python train.py --n_layer=13 --d_expert=80 --d_shared_expert=0 --router_score="sigmoid" --init_std_router=0.0293 --lr_router=0.00116 --optimizer="soap_variant" --grad_clip=0.5 --dataset="wikipedia_en"
Below are experts of layer 7 (counted from 0) of a mixture-of-experts language model. Rows are named router (the router's row for the expert), up (a neuron's input weights, with its number), down (a neuron's output weights, with its number) and show model dimensions 0-127. Each number is 128 + 24 x the weight over its row's rms, rounded and kept within 0 to 255. Numbers have three digits each.
After each expert's rows: a language model's description of what the expert responds to. This comes from a sample of Wikipedia text that the model never trained on.

# expert 26
router:156131123126143104109177098108127122103170149120155148121142139108111114161127110138099157104121128124106105046105109150113143099126059144123164153098085149136145130113123165120125091102134093133157132131111094100159135114107137139131152160111105176188100123161146123153151149117128114152120114129144105136110133124105112157123103125149116083152190156161128143151107117127116120146107
up4:134121114120107127102136095111139132136139169092125099121175122127114162132105121166149146127137092163151148131125140143090131105150144099113174139121167158143123183120112158092104127139096168105111105117103098079123125151098126121125141129120126146137124139084111084176138114135133141084150164138097176148133147146094156150130096137149084162096127132165115125127096149169109155091104
down4:106115131160138135110157166111150117127139154110105135116114120141156126083103124141148141148156190114167162135138132169149150098135116111130079141116142148162165132140131112159135148097154082152163120155108135157178143123106177192126121138146149079113092087108108145108117112121094129160132108124129111140092063133118116118078144136115151140125126140124117113164104137146126150121105
up5:134120132075111153139128128155093112136151164145147116157105072115116089147133097124179143148128149100164136139129128151084114119102126131098129135106138125138123114168082135149099129107152135136096118102118131100126149131122128169168162162098099132126142121113170112098129098135155171090140134130092075193115102105129143152103123138109107148139179123168135136136134133119175147136162
down5:108127094068161169135109111162124157138124096131100112144106106134136124140164101105155120140133169127101121148117138163089106135093136124138103106138105140140143124109103156097144187079143124105135134113149088101134111123084123135180173143167129125184123149155120112119091160154114140086102154117089130103166112138117154139124164133115123130150104108129130137139109104149161116142173
up6:141161106148138122118120106125129184159084154189111110097149109077120147153127137146080128109108107169108091127151121143120120103111116144134145113068160124106148135130089111135115138126107086172141124163157099109144119138091136143130157139113114151120118162123150132125151128099147129102150121119102135127125144157163106161111095111141126162144117072148090107155111069134161143158121
down6:106172152126106163106135088104166138156126147148095110135127110077104132141108114169134142140113162104104177103123161150165118176160112129132194154121090138147143103147129118131176152114126085140157119097135143138098138136142118122125142075150157109085118146086160114110135112159118149117144112059154140145120098131130139113139099110127113111114102131143126086138118141126149113132151
up7:160085138150129147118156138090153114090141121134122130116142107149131137182149081150172148130155137090122136131084121118125183112153125177145162118063120136119119129091141157153122090114114139091119137118106114129164147114126185108103140115147079120133143152150140112095106072147148136112107137159090102142123113174135098162146095106116131150111150145149117151104135143127113133139144
down7:088159113135141096131117113163090140158108139104113136130135078127108122113117169139138143132127130107177133143110121125156138094147150104159077185132100115147134155095125114104149193104146108098122089104101161149118118167118141126119107126194112162133180121095131104157124144092125131125128142148102124124094126127133111159127175147119144118142169148113135089135126096141105106153157
up8:135149119114139117143150108140122083142169080131078146106098146118134125135119104094156086152133142136145100131121110144127157134082136117147144084132135145149076149136102152101153098130108171153144130098157074137134101100100112103141129169187157103144132122084076111163096126146148118133114162132143133115093132154113142134167132125167104142116128163140150132101107137122130133162168
down8:109135096111114145112148156090088140107087110111135137122152107116134149146162094150145135160091129130126138113182116112102132121079130119172124142100124167161174136135132112137111128137082143158123126110099138124154108133109184151166146103124110163103137118172158142118184139128156122112102153123084147099118125103119115164082099148138133163147100112137152095137164115138114123137078
up9:145146132097106125127160138132124147108127139128090133136135094124136138172118103088128134071135121100146164100157081124138129130164131121111122120067150092118127108111069155165115129106133116145107130114097101135095133163120147158120126177092141123109157116135178128150130150121119149117118167140117123122106188088150119144128144139110118076162114172172153110145175112139139164139121
down9:099061147089098160119127090096154132116088122132094123180114127100150123129117179088099115168098086092149154123123117099167152149126139121112131160113139149113119114139167157159150171156095163136118122152122109160134143088154123108146115131105130150140146103145164116113068140132151094133158090130121127149115130132140130104160144129140153146100150098160122113108115130099125154116138
up10:117145129133141135130134153117121127147129116115136134123118124140138139139096106135163133112120115105116133136099141099107118100117163135112113142132096096158159149134158134122131136112162077126134151144152121119156085108113176136141127193167074138127066108140141132129071163139123171174135122104154151127100159149125163107140121169069101117144138081160171101157117114145147117082145
down10:172094140156131090141111148171151120095123124139121126137167117139114109127131101139128136131152110145144083087139125116140130096118092081155152128161181120125084135125140154135140125174146189130140108116142168114111141094141089121089136130102117123126155130128091113086142097111143142107104116137096135142133143098121130164123140125156128167121125179146087174091161151141072120138102
up11:170095108110161147179132115100166114139121105117135137125142097144121119152115166139078128137091090131123144152137135152140151135151140121129146180140103133104148096117152089176084127098097091136120110179065108140122097120128090137096111144170111154131111167144136097149141154120164077114122135143110174144130123122131119164116108143140116111165130158134135140110113101154096132131105
down11:089145135127155145143097106175160126144081147142131139102134119139138137135118109113105112105127138131141113130179152169142141119121109162129093128122142116172096139104164105066107133155088107097158140067115140148137112159134177097123131135166128153127123120138146134152101154129124090104128135103133091167146128147068111134128202135105112116142120122107086122149090113098132121135145
Final word pieces like -s, -es, -ities, -ents, closing parentheses and last digits, as in bas-is, town-s, 171-4-).

# expert 22
router:133107102136115142092122144118106110149126137138115126169172159107132080134131138131123139171099132118169089143154106125155127072091119137087154149099122092155112166105125152137154121152135086071126115073152142104079118102179138108105117105151123174130127109128125165124135167145103120133114201151128126118141147131111134123154143121115099142119110133125129137168117123163156153148133
up4:176129121138094114070131101132169110120161087104126153169142120097144129149113126143126129147126170130130145112144157112108134102126098138118145134120078137092130158089147154128131118120119130124155141122138146118120136149142132134122137135116149121160135088120097121112167159143156137127116117131089140107115184070105100094133130153122162143133102135075163151150071083090070144144159
down4:145146138136109164136132141102123080138101141152165135120108116104151124094110104115159113090119092160108092107142139170116150134111100079168121125143158122128142107155150134123130163137117109151113133123120118110081129115070104155150109088143133111118114138165107120119117150154117118133130096123127145152091150157163125150088157131092073139104155095125110165177129163152154184099125
up5:137131125127092136126117105103174129163155090102110125158120119117155163191121105089152128145086125129141148134153126092155115107121105094154144146077119149115115140121158164111113157150089175132143140142084154130120095115135149119131135131123137131159147097190130112143091140153135142132160146153131121119123165067145139081119120108130103116133124140104123114181137097115093094145168
down5:133141119109113143149160091151138151129136128114079105156115108105152118137160102089087128096101122190118163138089135116138135124121115137087139080097140128146137141128098093144153093109111114138141136105112156176117108148153117122165110152160098149129162124150155121102128111163135100090140138122106113094153132089117139088187133122153138099153122142168167142107104145158150091153139
up6:106077138112117116113138109156153154103129181148138152118118155089109125133071130124112107110137135111132130167153129102141059111104150110105135122118123125123165165152123175139103116150132125140105115137125145124077159138163158126131147125143110140110068176133119157134102094159119150121153129135137116126144138099136094145155098135139105170123098136123165145160083102152114092078117
down6:161158125111130128107124144123097130163145104110146102115106165173102153132151103112148135175133108111069107078130156136120158134158104081170151153106135158141130130109125095153113160105091146136142126124152101097135111102124121140112103122150160107118119137076137084147120166150093115167138103150155138121108106178138128097117181127097116117135108099118135090110135141172118130163131
up7:151120160109152135093104091157147151053116131144155126179175121114108117101102110156149151120133114122114101102155153104146120079132140130133106145128115116111114155116125145158139114119152122136118148126143117178093108120139125132134123135157176144146132155177121103110154149084167128129127141129077142127120116159158149138146141103114143064139137122094108086128098105126092095147172
down7:125159136118121078100124143123098143158106121110117134109146140104155174151139097118153128184089115100065161138117140136123141161144140130138145139125131120113105122115105110116113177136125119105117132148104136119150140103158135118097116142122147068124117151066127150143116133103137091135167120167126196098110139166126159077093140153118093141168119119126136139099102111152160163146121
up8:131124137121140133117082121120121143108113099164090131159123116101112093109102142116147146105145105098130147154146109116161157122137105094151126153134134088147090173127166125119151081118123129127124179129168122118153151085167166101114136103133180164172169145111114150126117125121152095185116126131104135117091132117120123089113174130110127125118100136141180119141122093141177107099149
down8:132111149105072103149131164108124134186150120087176148134105124150159117124171146110150097148114103166096139103133097134121153103079132123133083113116126111109116136147115110135129129198142161137158144102115136140161094140094109109103133115108159134094100173095122129166127166135099127116127128132133097157109154116117129115122145144120126131112134127109088118100140176133155148136066
up9:144115144165073108113099109098121137131104085127089171080102140111146100124169129102114072135148097146116148104153138112145099132138163128127125110127094120168113111159110148127098141163165135078113124108132148119136098180165144134147140106088147135161122155135183108169174133092155127124135143102122136108111135129108139091122128111120159103145119124115154098129115138111156090147111
down9:160162113140122137137133124125136134152133107122160159137157108124153112125082101108104160127119151102114150157126137064112192137162095132118137139124133089152152131105134115119149117153124101132103128143131085131134143118120148141110160089098122117135112152126128116130102154126108130122087118196159102158096085149134161202177086130159101121126133141137139109137136072114103120107150
up10:130106119142124111120179104093132141183102089122108159124078110121139178125129157097074131091128108136122108150126107122124119158147131110141130136069104152142137083115174102104102134169151131145138183122099131165139099108174154138135112105118155136116119123143177079103150138104112119142138122150114109142153141108158135136136124113155147114088116159158160136147123171127122100121147
down10:130095080140102160165133127105137128134071127130144137097121143129141175156138104128145065129103151146166130138153127158144165090101114127170092126145150142117127123138108162119099115115121149138097123143131109130172092117056146139112071118155107102114122181109121107128120138114114145149157111175155108156118138092098133132098160141136128130143116134119103126163097121118145138130082
up11:144139112149112120132091093109117135135123153165117102149141154134159114130151140137121137143141096094064090145113162131090128098139116115092107098147091130112134091122103132143155130167158140136145110119153176088131137132114115183110119133144154085208102147123120129142129169132114121131102076112134122102137116144129176106170123115078124142181107091146116119119128128111132111146120
down11:114145110150103181153150158103156066117110203145134169091121142113142146183137121101131110132136145129123137138099165172096108161160126105127140159092173096125122085133119120128156162135114152132136100088079108138090153120139099096108107113127123171133127088126122115118131111139130156113152154126109123165173143110120120112145095144112118118124108171093108127129119124140137116130133
Function words in running prose, mainly the, in, of, by, for, on, at, as in described by and graduated at.

# expert 8
router:072107113076197138120150156141138143137134112143128142121125125118080117161122133136132128084119117107168123109084156122162109107110129094137130129124079139156128143109109145143175136163132082143139106085122148115119123125120094082073110129156108123095133168138195142132125099144109107130140163152123132145130137131131142133124125132122143117133172183118102136177098114116120095139125
up17:132173138142143112120144169110169152126131127124117109148127152110152106130183126137161107120118129156146123127128103110156138137150115060122139129123058107108117122133136082160130142164165135145129131117179130106184093069119101107129120148107116103148131109142161127145083140106114082160095131139120161156099117124135114158103127141054125133137145127104137130147112134157149112152140
down17:113117197154098136134116090076122090084106146095109150155135137185110127115102128100079121148123141137146121126131111067134132162152128135082141185105112159118146121089127180098111098128094131120166146132133098122133129126111118168141120162122126147144151105169166135101126152125125155127135163123128129157189136124127132139152132149134117107111147116149113092105134130099113137133113
up18:130127151143166175149111149095090139136119167140116099107128122156099134162084129137141119137127108126155136183168119109122142161123106105090107154076157139122146128160113098148167113133125101126137082143118144165112123139153143150161113127141126145085114105179122116137130119116121125146135116094093084122107112207119151118108160139125109129147123136124075131126179158125099121092124
down18:097131130172112116153134133125072079079150112128150130165133151123151132126146105154127119116146169147125105101146136153112119105209092127101141120143148098139112124153119163123176118099143149094151104111124161138117149110118131100171144061112142073137128114183105119126133125122135104119124138127136116122156154139107104097128117096076113134129134158118113129092139164161115127153116
up19:114136116179135141169132145142088135111117094137093142135128087150116129140083139117108154150130073114134105146129147136095084108106040132080141121145167131135176157139121176131145103154117126167134113166146147143114097177135129116109146121128149133120107118131155105120134135135109135141177134088106088124146141130120126111120127135105123134114188148122139143160127091156108141088131
down19:108170141102115094150154145162128102115124147081163133151124156143123141099097139149102172139115152108145157142118089105099095168116143107191151121108136154111109092140152142128149124161102133139140121137187124085118096158121151112140148113148109151152098103084110150173156089132145111156148102153148098087099110103119119135126116107148128146135112087143111166104148121116112119123098
up20:155132151149185148126144171170140129097126159134119090107122069153118135122141145147125177094138151088124134141108127118156127102152088166117160151139137118128110185105126111160142098126141144119118103107113086147083145079118124098074099112117096121153139134111153141100148115117126122137113157130104102120153135112128105163134114108078176144110124144154115111167122136127130158101098
down20:118115096120106124123108156131119202137177140123078153183135123126122081156145135083158132107123113131152168142140101113096128143074119163155082110138153154132163171133126088116103136140141127152112157130120137107132121141124125095122058130142147095150127144140135136144106118131084135099106112156087124103116107169119124090106158120113125142144160102115160142128126105145108101143139
up21:123100096100135141139084131136096157106153095148081121079074117080094118147131150089133072101126135085119112119140130159147094123140161146168161122176140118080108150143148119097138096143146122116154096143101130145130136102102098151112110140145108100115176106170117145125140142147111114132137150154139134164143132145087117112145127138127122137145159118178114133139120101167145152128152
down21:148151133151122113127119184146138087054131154111160134106146106101105161152112123144109118111125150100083114087139115140084101135130100118101146092154099107146103116127163101129127065117119138151134139092117158155144152106141148109176149125163155154146173148096137146123133129102151149115119134114143160119111152107141144111110114130098142102126124168094126172118185136148158127141137
up22:097143142131171141157155179085085159128156155151113128170138144146151142130117117138169091161154137121116151120122096092127119147165140140152138121128119119114073133124093119135161118152171113092130132104137113083086139090147128148143128093099154139101114118152161132088129125105136130116121156155130097098109145127103172107141148084117100125122096097121083131147145150127103104084160
down22:110153154115135140158122113131100092161123151126140069123134124152123136144171134163133133101107081154142122156136147172096120141142117156134096092109100121135146127133124117113152157115144087089071119166163138132137112092131133133136077141132179151145118181087112100132138098134125156117148070125138151104125117129130126073162135137131153144139091159114081130140134093160127130147110
up23:124102118170139132105166140137106132164139084097163105119163112125106127150114141170094121130126138164136109087108114107129118109116138121099156175110102128151131082119141125136088137120156115124139091124143161136085078119134113149111124138118092063123094134115142169134107133155128158136111149147090124128135161155128126182144141147110125115124150181159117101121081152182113127162114
down23:135099132158083140129131133120167107170104155158164114106098107118167130132140086145160145104121141117119134161127137087159126087132165129088132116187104139074117092125135133087173142102130118100127136145125148149182145113133156146150140135122120135099143119145092178090126100124139132157142131159146158139102115082126131119119131127137079142125177068106129132106140111116114125109115
up24:087074164129125140135091138114138155125124162147126115169149112120093139127100150132137118136087106100128147147108166118117120082117128077122106106136100122080163141128131145117109122175141126165141101105164161149134129133130125113110084147114154103170170150150137168144122102146120083165154116121107111150111149162145147122136177162135155103105100166129148139153115084116166121141142
down24:155107141096166158158106122173118194138082112097161131130124144161148090144151171126133137129117156122152127134132161168176090127118114148104112112134117085088141102134106157128102181102135158159104122097132109136141102111154158083124129125112129122112114085130134123147094140117131092143152161135101126136131115108124155111079147111170100151131142097102111143123095139145135110091136
The word the, possessives his/its/their, and short vowel pieces inside foreign names and words, like Sav-i-our, v-on, Austral-ian.

# expert 14
router:127097121148150113178157139110142135130115112121147144114146124175129101130163094143152136167137112125132134134134118128156094131099135091131152135111068067121112155115081122098084132118144127167120135131137098137120148126159113126130135096110153124081095172100121136112148114157130126126147140159088116124117174124101160112182122134148161113106106126150125127172121081060170128128133
up35:115143119156181141082129153124142116147138122161115148101114111148144132138127115162168107138164124113155152129110097119135136143150089112150091085085099112131115132132106120077160116122137092142173126132120106138131132100138135177104117140176123116085121081131114099098129100119145096183125110140142131092124136141125171103157058157153109090129098137110113161155159131113141143134122
down35:149133126154151137133107120126101152177115138160133156106130110136122121119147140154107089151137148058112171106138160164092141160151135127094099068102128108126148132094133133122110138121115132145136147131079140115117121107139124150169098120143122089147137135097146123101149146159168133139148146123114147183063135152085134182118119116101149142080087108141115117116103124157147156134127
up36:099109118091135080163161107169152059130141061140135122132108131129103125140165128153129085129094126145134139155109169109138116148121139113134132167110096085089102129096123133111101121127141107117127127119140114087103140177109113114132161107157178139133120181139129114130167120137155130168152134140129146124116136167136108139122159119098102105110124075119105142130153169139157130152156
down36:111098162136141144151113161143155123125121123131128125104101169101150173096136123085126131142120126109146151125070129125147114148112142125143173123101179121128096110120120119122128092160126146122120158101115155125106119151098131099088123129112115102121146095153120096089118145166138132102116106096088144140180109173148145092117139144163136108157170162139202138163117119091154112148107
up37:101108125136138155113112149105136120127146093141125119120126104118164160096162166158142113115092119091105132140182133130170108129126172121106108106140097133098126111128094104139126125103105087194108108161142134108144123139138194128159104112111105131100112153083136164154139115147130168194109130165109121122086135134131137099147123147129130141175120131099127121139104119076145093109126
down37:116148123132125132191126168115131057154194116102112106143152070097144172149105110151115130132129103148085126124114134139148141129128129095104116145079165127099142159110131112161114111183118138113135122095097125127085107152165114121105136126142122161094120125138160127120154139103120148125147129137191114115135111110118134139129151163146155103103138094114168109129104148117126087109145
up38:086147164124168137108148088070115095104087121121132167157136147148137133145170094148135142105107117175144167137165142100109140122121135133114096160119136112114122149086124109133126142128130104104106135105112105100130148124147135076148180116132094128122089119129139134107132142165147115116095127137100115099120169122181133124161168096131174110111143092085130149120146157110136094104101
down38:107151126111155113111089092134127143157095084141128112123149149155087122134148126120130087148112142158143117121134120083156087130127184120132089089150173155150131137115074176129090159139114183129142129097132146094131193107150134104162110110147125102121122110120115129089157158143115118114106103133157100113128136145103128157118112125108134086140114146079149173132150141105138132136144
up39:164128146152150150124110126093175134155110138137166120107148174142143149101159103193140114131115097080121172118078151110122140103145153173146141101106082113098076146113106161124138154162153140133102132120093121123103121123100150126097130113154134110110121137110136162106136124138089144079142128125130076132084141145135137112129143107155162095128116117139145134132109082128170148130152
down39:170149130104144086166139153123120126104111119100105146095150090168139133113136133136116134153135118157114100148109152048114140109108132127126158160099126146128128132141114124154103136132102176141081117136115144136130117108084133150147165163113120130110117111160088161093094199124143135119111108143169135121144133107154119159100134133131144080117094142137130090107163133103144123189129
up40:148138116136129127132150186092116173154125142148137113096143199104135059096118130128132156160105134139134124112137115140142122153120138124105171116117118094109097137179109148100103171130148105111163142100147133131106116143123105106172123085073113115109147128122137166107118102128098123159141148116108145076120181168114158104111113133139119138141121132160134078136130141150161140116129
down40:113124124128141149159116110072094148155098115114160113158090170112116102160145111136154129119155108113103133123097090080135142146122134115128133117124137121151129155139110120141156072128091116133130090079139088129178121147101126143163152141107150114130115117081119111154118136153122174154091077134154101151154161142125151118123160160131095134111151098113092168162124128144158157116156
up41:149127159165151107106109171062119086117119122108116102099139125108150098145098096104135146137130161133139122145076140135172120150122129150107134135120109133181118158117150150127101102101155156123108149140137120091136118098172124153130071140123145132108122173123140114108096136168104130155092120169073126131118156109151161154163121154146141143158163093108161117110130095112110119112138
down41:153127105190139165089139081124130137116127115112118101089101110115124113127098153177107127118116123140143126161135107108082154096137091122135129144123132127116101111147121057122122105171139135134146115119171157138153140117169140132125101123145120143158168082173106111165085137140146140161142139131148113181133103146102107087096141123168150154124163147116133117137149134091123126134167
up42:146104153136151091145142118093131154158123107133104103139162151132102127188110168133159117123157118099097142142165121137124154161156109124167123114098116145160128082118094153121124108116138150144135165124094152116175109143139138090112105127133109109122087094064092088144147116127121126115138146184161140128138112116064154147136119119148131113152091156157132130151110096112088133135138
down42:099160123130143156144136100147166165117129156100164128082109128114111154115138145092094145125144142090134109139102113137107151098098130182129139100076103124142127078133154123128146155145104157183106177143111148128135114147133119193152127105145122130134136097128102105111152154130115079132151164122087125128125129042112120164158120105112134129152137145123134119127100113138100119131138
Short letter pieces early in words and names, often after a first letter, such as Som-al-ia, soc-iety, l-end, plus blank table cells.

# expert 36
router:162157125116146127114156120134121091111160160124124119124152143109127134153110168147124189128101141103114135065136108187160145086163098120113125176094146133121128121091119170093151114102122125110157125173124099089116136117130118132160151124144090104117117087105151174135145120109081148138165160116138131119090137092127150126120119117115092134161127153140160120127123125082137110103095
up4:122114146112147134123090089133123128176150120134137114103119128112139110135179163153086130146142120118129139106122165096160166081177144104135135124118111125166132126096071106104118146129120145126157120089147165059142128143140132119144112146141130101113177143103171149120133091126105129108135145124121099148131152148063163126109136116107134100153152126148140110126139114060168138103129
down4:119122124125133136147137117126152125132151126164139143070126143138106167125105127218144066116110158144128121188114135157088139128131132169155102142106136091118104097163120140103136161104107107136130148129148118159121183140127125123135118081184134128101099167159129108136118106146087116110124163106118154142091079167133136109113145135124129147118126105160133103119102122115137104138143
up5:114132136115123121164133125154134100115160113139126173184113123068154147144120145155132103090128129135135105134169082145132138129109112108098097118115189111098133076106085143142126148091115117142144159132130105137128160118117123103143166140138154148146128156125135120133117125147152127162170143124135099108128121100098088145151164134074123135150107134125109086110136137152098066074097
down5:123152129116152123120145118120130128164056134122131168141118131118102107114120149121155136153107161138111188153119078175109065125154087112086078119094174095132108082132128093157117126147133140156107131121129142141135146121122094136143178108163161123097083120150103126141153145135106089142127140153131120169129119165131136122152115148145107110114153159127115096103108132143148157135138
up6:124134136108117150135112085133139122146135153091109142113153145122160129146121104131176169153138118134120145130172113154156123137135089184125124168107093151123139090160086154102144152173132097096141124138154107144148122097076104098104135138140115145100125111176117115123132110189109138098144165104102151176091087124164138133122114138106144111088129105140108104155124116165130094147123
down6:156124086129076177136109119131110162112087131171122176132152136130122153159138135144139118163124141176168109111114141095090108122127079136140124141137135142127148136168112126141091131093135142099148107157124178106106090145113124149133093071150098105115091152127131140143089115107107174149116148148121117113122125145142139118130151114106158116143153100121139145130135164078121169167088
up7:114111131148138146171112096087144106149105117099145123121129156143108116124117147124139152148116106133104085131190104092134142101140137143174100142078164099090123170140112133147120141113140117106095166126108106138111143132158132099170110122130130166126116150092156134072154099124141139129098100090090153146114183121148161153160143113103109100104138134117098132147137166104166102134104
down7:133141083149140125088129146156116129121141142143095124130144089090139128140113076137153138111117142122132161158102183127111166102102119089129134119142126150109115124115148176147164135091115100123158068122137161101147059121142137143093155130153123146126156148150136135176132123121114159157138130125132094162103119127116073065090133135116100133120137128105129142180142145149156132135113
up8:121119113148121117136146103139154145109118149149118135155090133119146183172134140081140158120124116099120175123062122140143119107106099151108178137144141132141105125111170199143163099115144104144156081134133089166117151083128112108115113143137114128124111084170127119114151161106134104117136155088099128113106098129126136153150106142151126145124124119161136163142150145146132067114108
down8:126145125145114143092117134126105151154088145143087152179128135113141108122090106082118141126131135065142131102076153110153118157151176153149150161084122109131141108137134151168112143124078139137114129114127130115093162109110110137115140140105112108113122082130132149129099122133132127108121160174137178154129167131123161141129174105133111139151110104148159129094093081147172103155147
up9:126155113101108150129080132115121136149122128145103078119127124133083120123150148138120120097145119123079137132148153100120110123145084130133131114130108115108139162126109140154138174087187119138127135145134129106127167094134129132168109158129151118124114117125071151155149100134072139115117119099146133134112123177125162173164122187182129095143131122143162150134111138110173166082106
down9:099144122137145129127113122131159124152145085104168109163086129111126132159142163134125117145131170087128115156139084161111127113080148138166155078136101178110117149175160117148086121160128116166137149142151095135095122144118167113098145123129109091171113108120126138118169152140073154135110125101124130121128116099129110109105078105098095150114112111126090149143122124166108136132106
up10:146139168082125103115120133142166098114185121166141128146107134133141127127180105147080123146095115109133115123139156136097132128146145146093176095104157157117144138098133089175138173106124130110125147102101068101128095142112105125136130135132149116121122105134152163083128125112088133139147075140121138114095134114118172131155123165147109126169146122087123118121162085112144159144111
down10:139117094118123134147137142141140141154126069125121090113098092163147156102131136144134130133127151126134121118093127087108109081120097099150162138133162109143115152102152102163155133089115147151130112088186136133088106116158147118089099195139107133066142119118093177125124133129132153180140142162105116119108134144132162133140114110137105117148154115156154108120127130132109158177148
up11:129124120136112100126148142084122085165137083123115143097143122090120062148140153067128145177108134130122145173108135111114155106176128107130082139153103125134152143119084134108128102140156139097154070131135147107083128122144099136179104131118128124152144160151153140172140128129105137129147147139119107105157130173163130156114086158116116137114138112105163150117106120123117092117111
down11:110097113134102092128114118154111120157126102136147100163098105188102136121137104117127172113112142095133102140136152130114134124141116125144125162137132107103135156087164183118115170100107168155121141111146114126221140113148123130111126175095110159146091074136113123127143111099144152073137162168159112143107103120143120149109109127098142117108164125149134139129139098152120115121129
Final suffixes and sentence-ending periods, such as -er, -y, -ory, -ence, Ship-y-ard, goaltend-er, plus closing punctuation like ). and ."

# expert 27
router:113129128102169105107169133129129134119132139111141161094153112109083157136128106105153130104112108125157113120126121179184131116118141090118088144098133123139120154093112147131092122146142129113134135150051105137179121123175095135135165120107073158144127126140137099171150104111109129140158137144138123111138153123120127110190164126154103120113164146156137146105098113074118106139145
up4:159098141131133094155143088178103174091114142155131118054137126118135110156147129134163149109119087117114147150147121114121112096131130119088104131110122112123128141142100114119077124129121068156168139122133115153110121156139143092128163086093063150143121091113125127116149106098131129161169100171157117125144148147150158101152116141152113119124119136165110127152159142119129118162143
down4:137130146158132097155105097101148097122156073111123095123108124134115118130133108158123124092154124136102145151136110106103087172102136145170162123112158078167139070144146131124120143115143126176142128110109162183106133087144145126135163133162178116149136153145118108156129101081163092132106116114092078136146144133126134112148094121137129143163118108161101149163118105126130126135112
up5:116125163125155117078127168083137121204156147129178092124130091159103117099119079114144136092148065141080165115116143142153073143121118142131136133125119134117142139120109167124121115147129138124113170098103144076129103117132122153140107138119174115128117149132085140138147080125114155126132116153105124136122126099106136129133117154127120159113107131148127109121085109102147152169157
down5:115094144131108102125093142151156175157152184108148099147115083131121085086156107121077163169135167132107103125146144098158142121147153135099156104129164095120144120133127116134142163148093142124132110091147114134109064109129145125128159141115131094126149124138175138105098111105156108126111101164166133078142110154141126114117160115139162118104151114094105144138126118103112137151105
up6:099147105139134128130174122128136155156106143144102117109143159131129105182129130126163111122144129142116137103161118125153090125139147130117124083105121155146101085083135123117118142103136151133147125124060118150134099170096158109135131171118146097143098146116140170109133083143111123149157167124142138108108147125101136105093098160195126085143151106143129196116124128121136091164107
down6:074139123130141134177156117115107105130108129143099143151136130110113102110176132101125128173105093126163133163138159128139126160124124147107145097154125091132153133106111133131126156092087133150122161165171165147107100157106108085136095114104121129113129111166113089119126116151149151120089145113110129125137124074141142135145151138122133154131118098202175106127088118115145122085086
up7:143121148103103106125150189117117113128167049140118152140155134137112110128181122117119153157117086142136106147115120100117123140121099121124112173153140100106102108151119138125122100075159107131142103170110114142180130108166107117164129091169125152147169113139152144151145132084170146128153107135103105138143096094079110127149144139120082152138141137107120100142111127102144119124141
down7:135148135122060101107128158142134078097152143158112117174133072111140120137090128157175130113119111127103197139120089138140117157158125141096104127142111140124121123112140127124110127145092102183108129151152149131088169134098149127184151151142113108120133147178109136126115156109153136125137135136098145136146118122141111099142134110119127105146121185165100108110080144143127110114101
up8:130098127101143119154145137114171146130143099104147150118140145141084132178104134104147103141150107150125116089149104140095104114111155156168163134104121147171142133104092131167093097115093181124143145091114111161131136138106149121098103113122133136121088179139121122138136145179145093101132183081129121122137135119102099148154147117134114131070160117155156136094136149107136159127149
down8:123131165133172079141147115123115096079137113147122136088124157154173151161138184143154128115132105156095144112138167141150144134143094152149122122139130131140145157101108104151126146116143125167132112111120090125103149130110098113158117107130189154121156153119133133115153088177118115135127094082092120115134133123124088100180111103141084087115145141129115149114104149115127184136142
up9:129123154122155195131090126132145152121171130125105125118059092159111055133133134129129128111117095135131119110136134117145119168130106117137143136145131114126161144094125092124140167104114099158112106107097117089139109144116125106135142092126095124128126115154127184137138139109150091093147088152123118160124115122077104081177154180130152132169121150125119163130116115149110112146137
down9:131130136133144152118128143139106183144139133076154128104191119114153128152123098128151136117145125119150117118131086114127101116108135089140113102129125159128140181172132117173133146150124117153075146136069140110094143178146142132110137173148070123109143071113123127135135111134125143169091105121112106145090133123099141126131135127156087125144110138079108126112155142151117169092142
up10:126189147136128158124092112129151136135159131143170151132115137082151163154124142139161079117118145123107149104109127156111120170114102109120149139143112092098139184114101080112125102098103110167147116128136134155135174125180169116153173114121117178118097142141112114154085136114106136098095137124146077104149105098139114099157124125142126147137170119138114124157116112129154117125103
down10:133132178129141153113119119141178103114174173135132105170110156102135100117106143133114142090132141147127189100136142189103128157138139148126126097104126098116137128123120082122140119109147146087169136132180113167174154115123178159136090096130164120079142131114098132129119122126134140107093103134098109181111122098116106095135134127130125122160125107133106131141117123116113132113076
up11:152112097112106146140111146112123119101133143116130118097171140144085074109076103137130103114136094176132165137132116139131126149092093150129123141122142141083113109102140137164131131118136147100163152103108146168114171131103143095113112096141159157154150123170132133123144096163097111120160116159131099125158146119129078144124092071147115087124170143142111138138097124158123164095153
down11:123139123140063122097136139120123158110156129159141127103110152122121115151128112107115091166097112092107141111106146147114095117112096158121194134161090123164145145148138089099128126139151118144157109170132120134127176109123169095174096100152163143097111119133109126170108147131118110133148156206128128117152157143110120158117103112108111100128123141143104121155108147125103153088150
Final pieces completing words and place or personal names, such as ast in Belfast, ton, son, ley, ial, ese, plus States, League.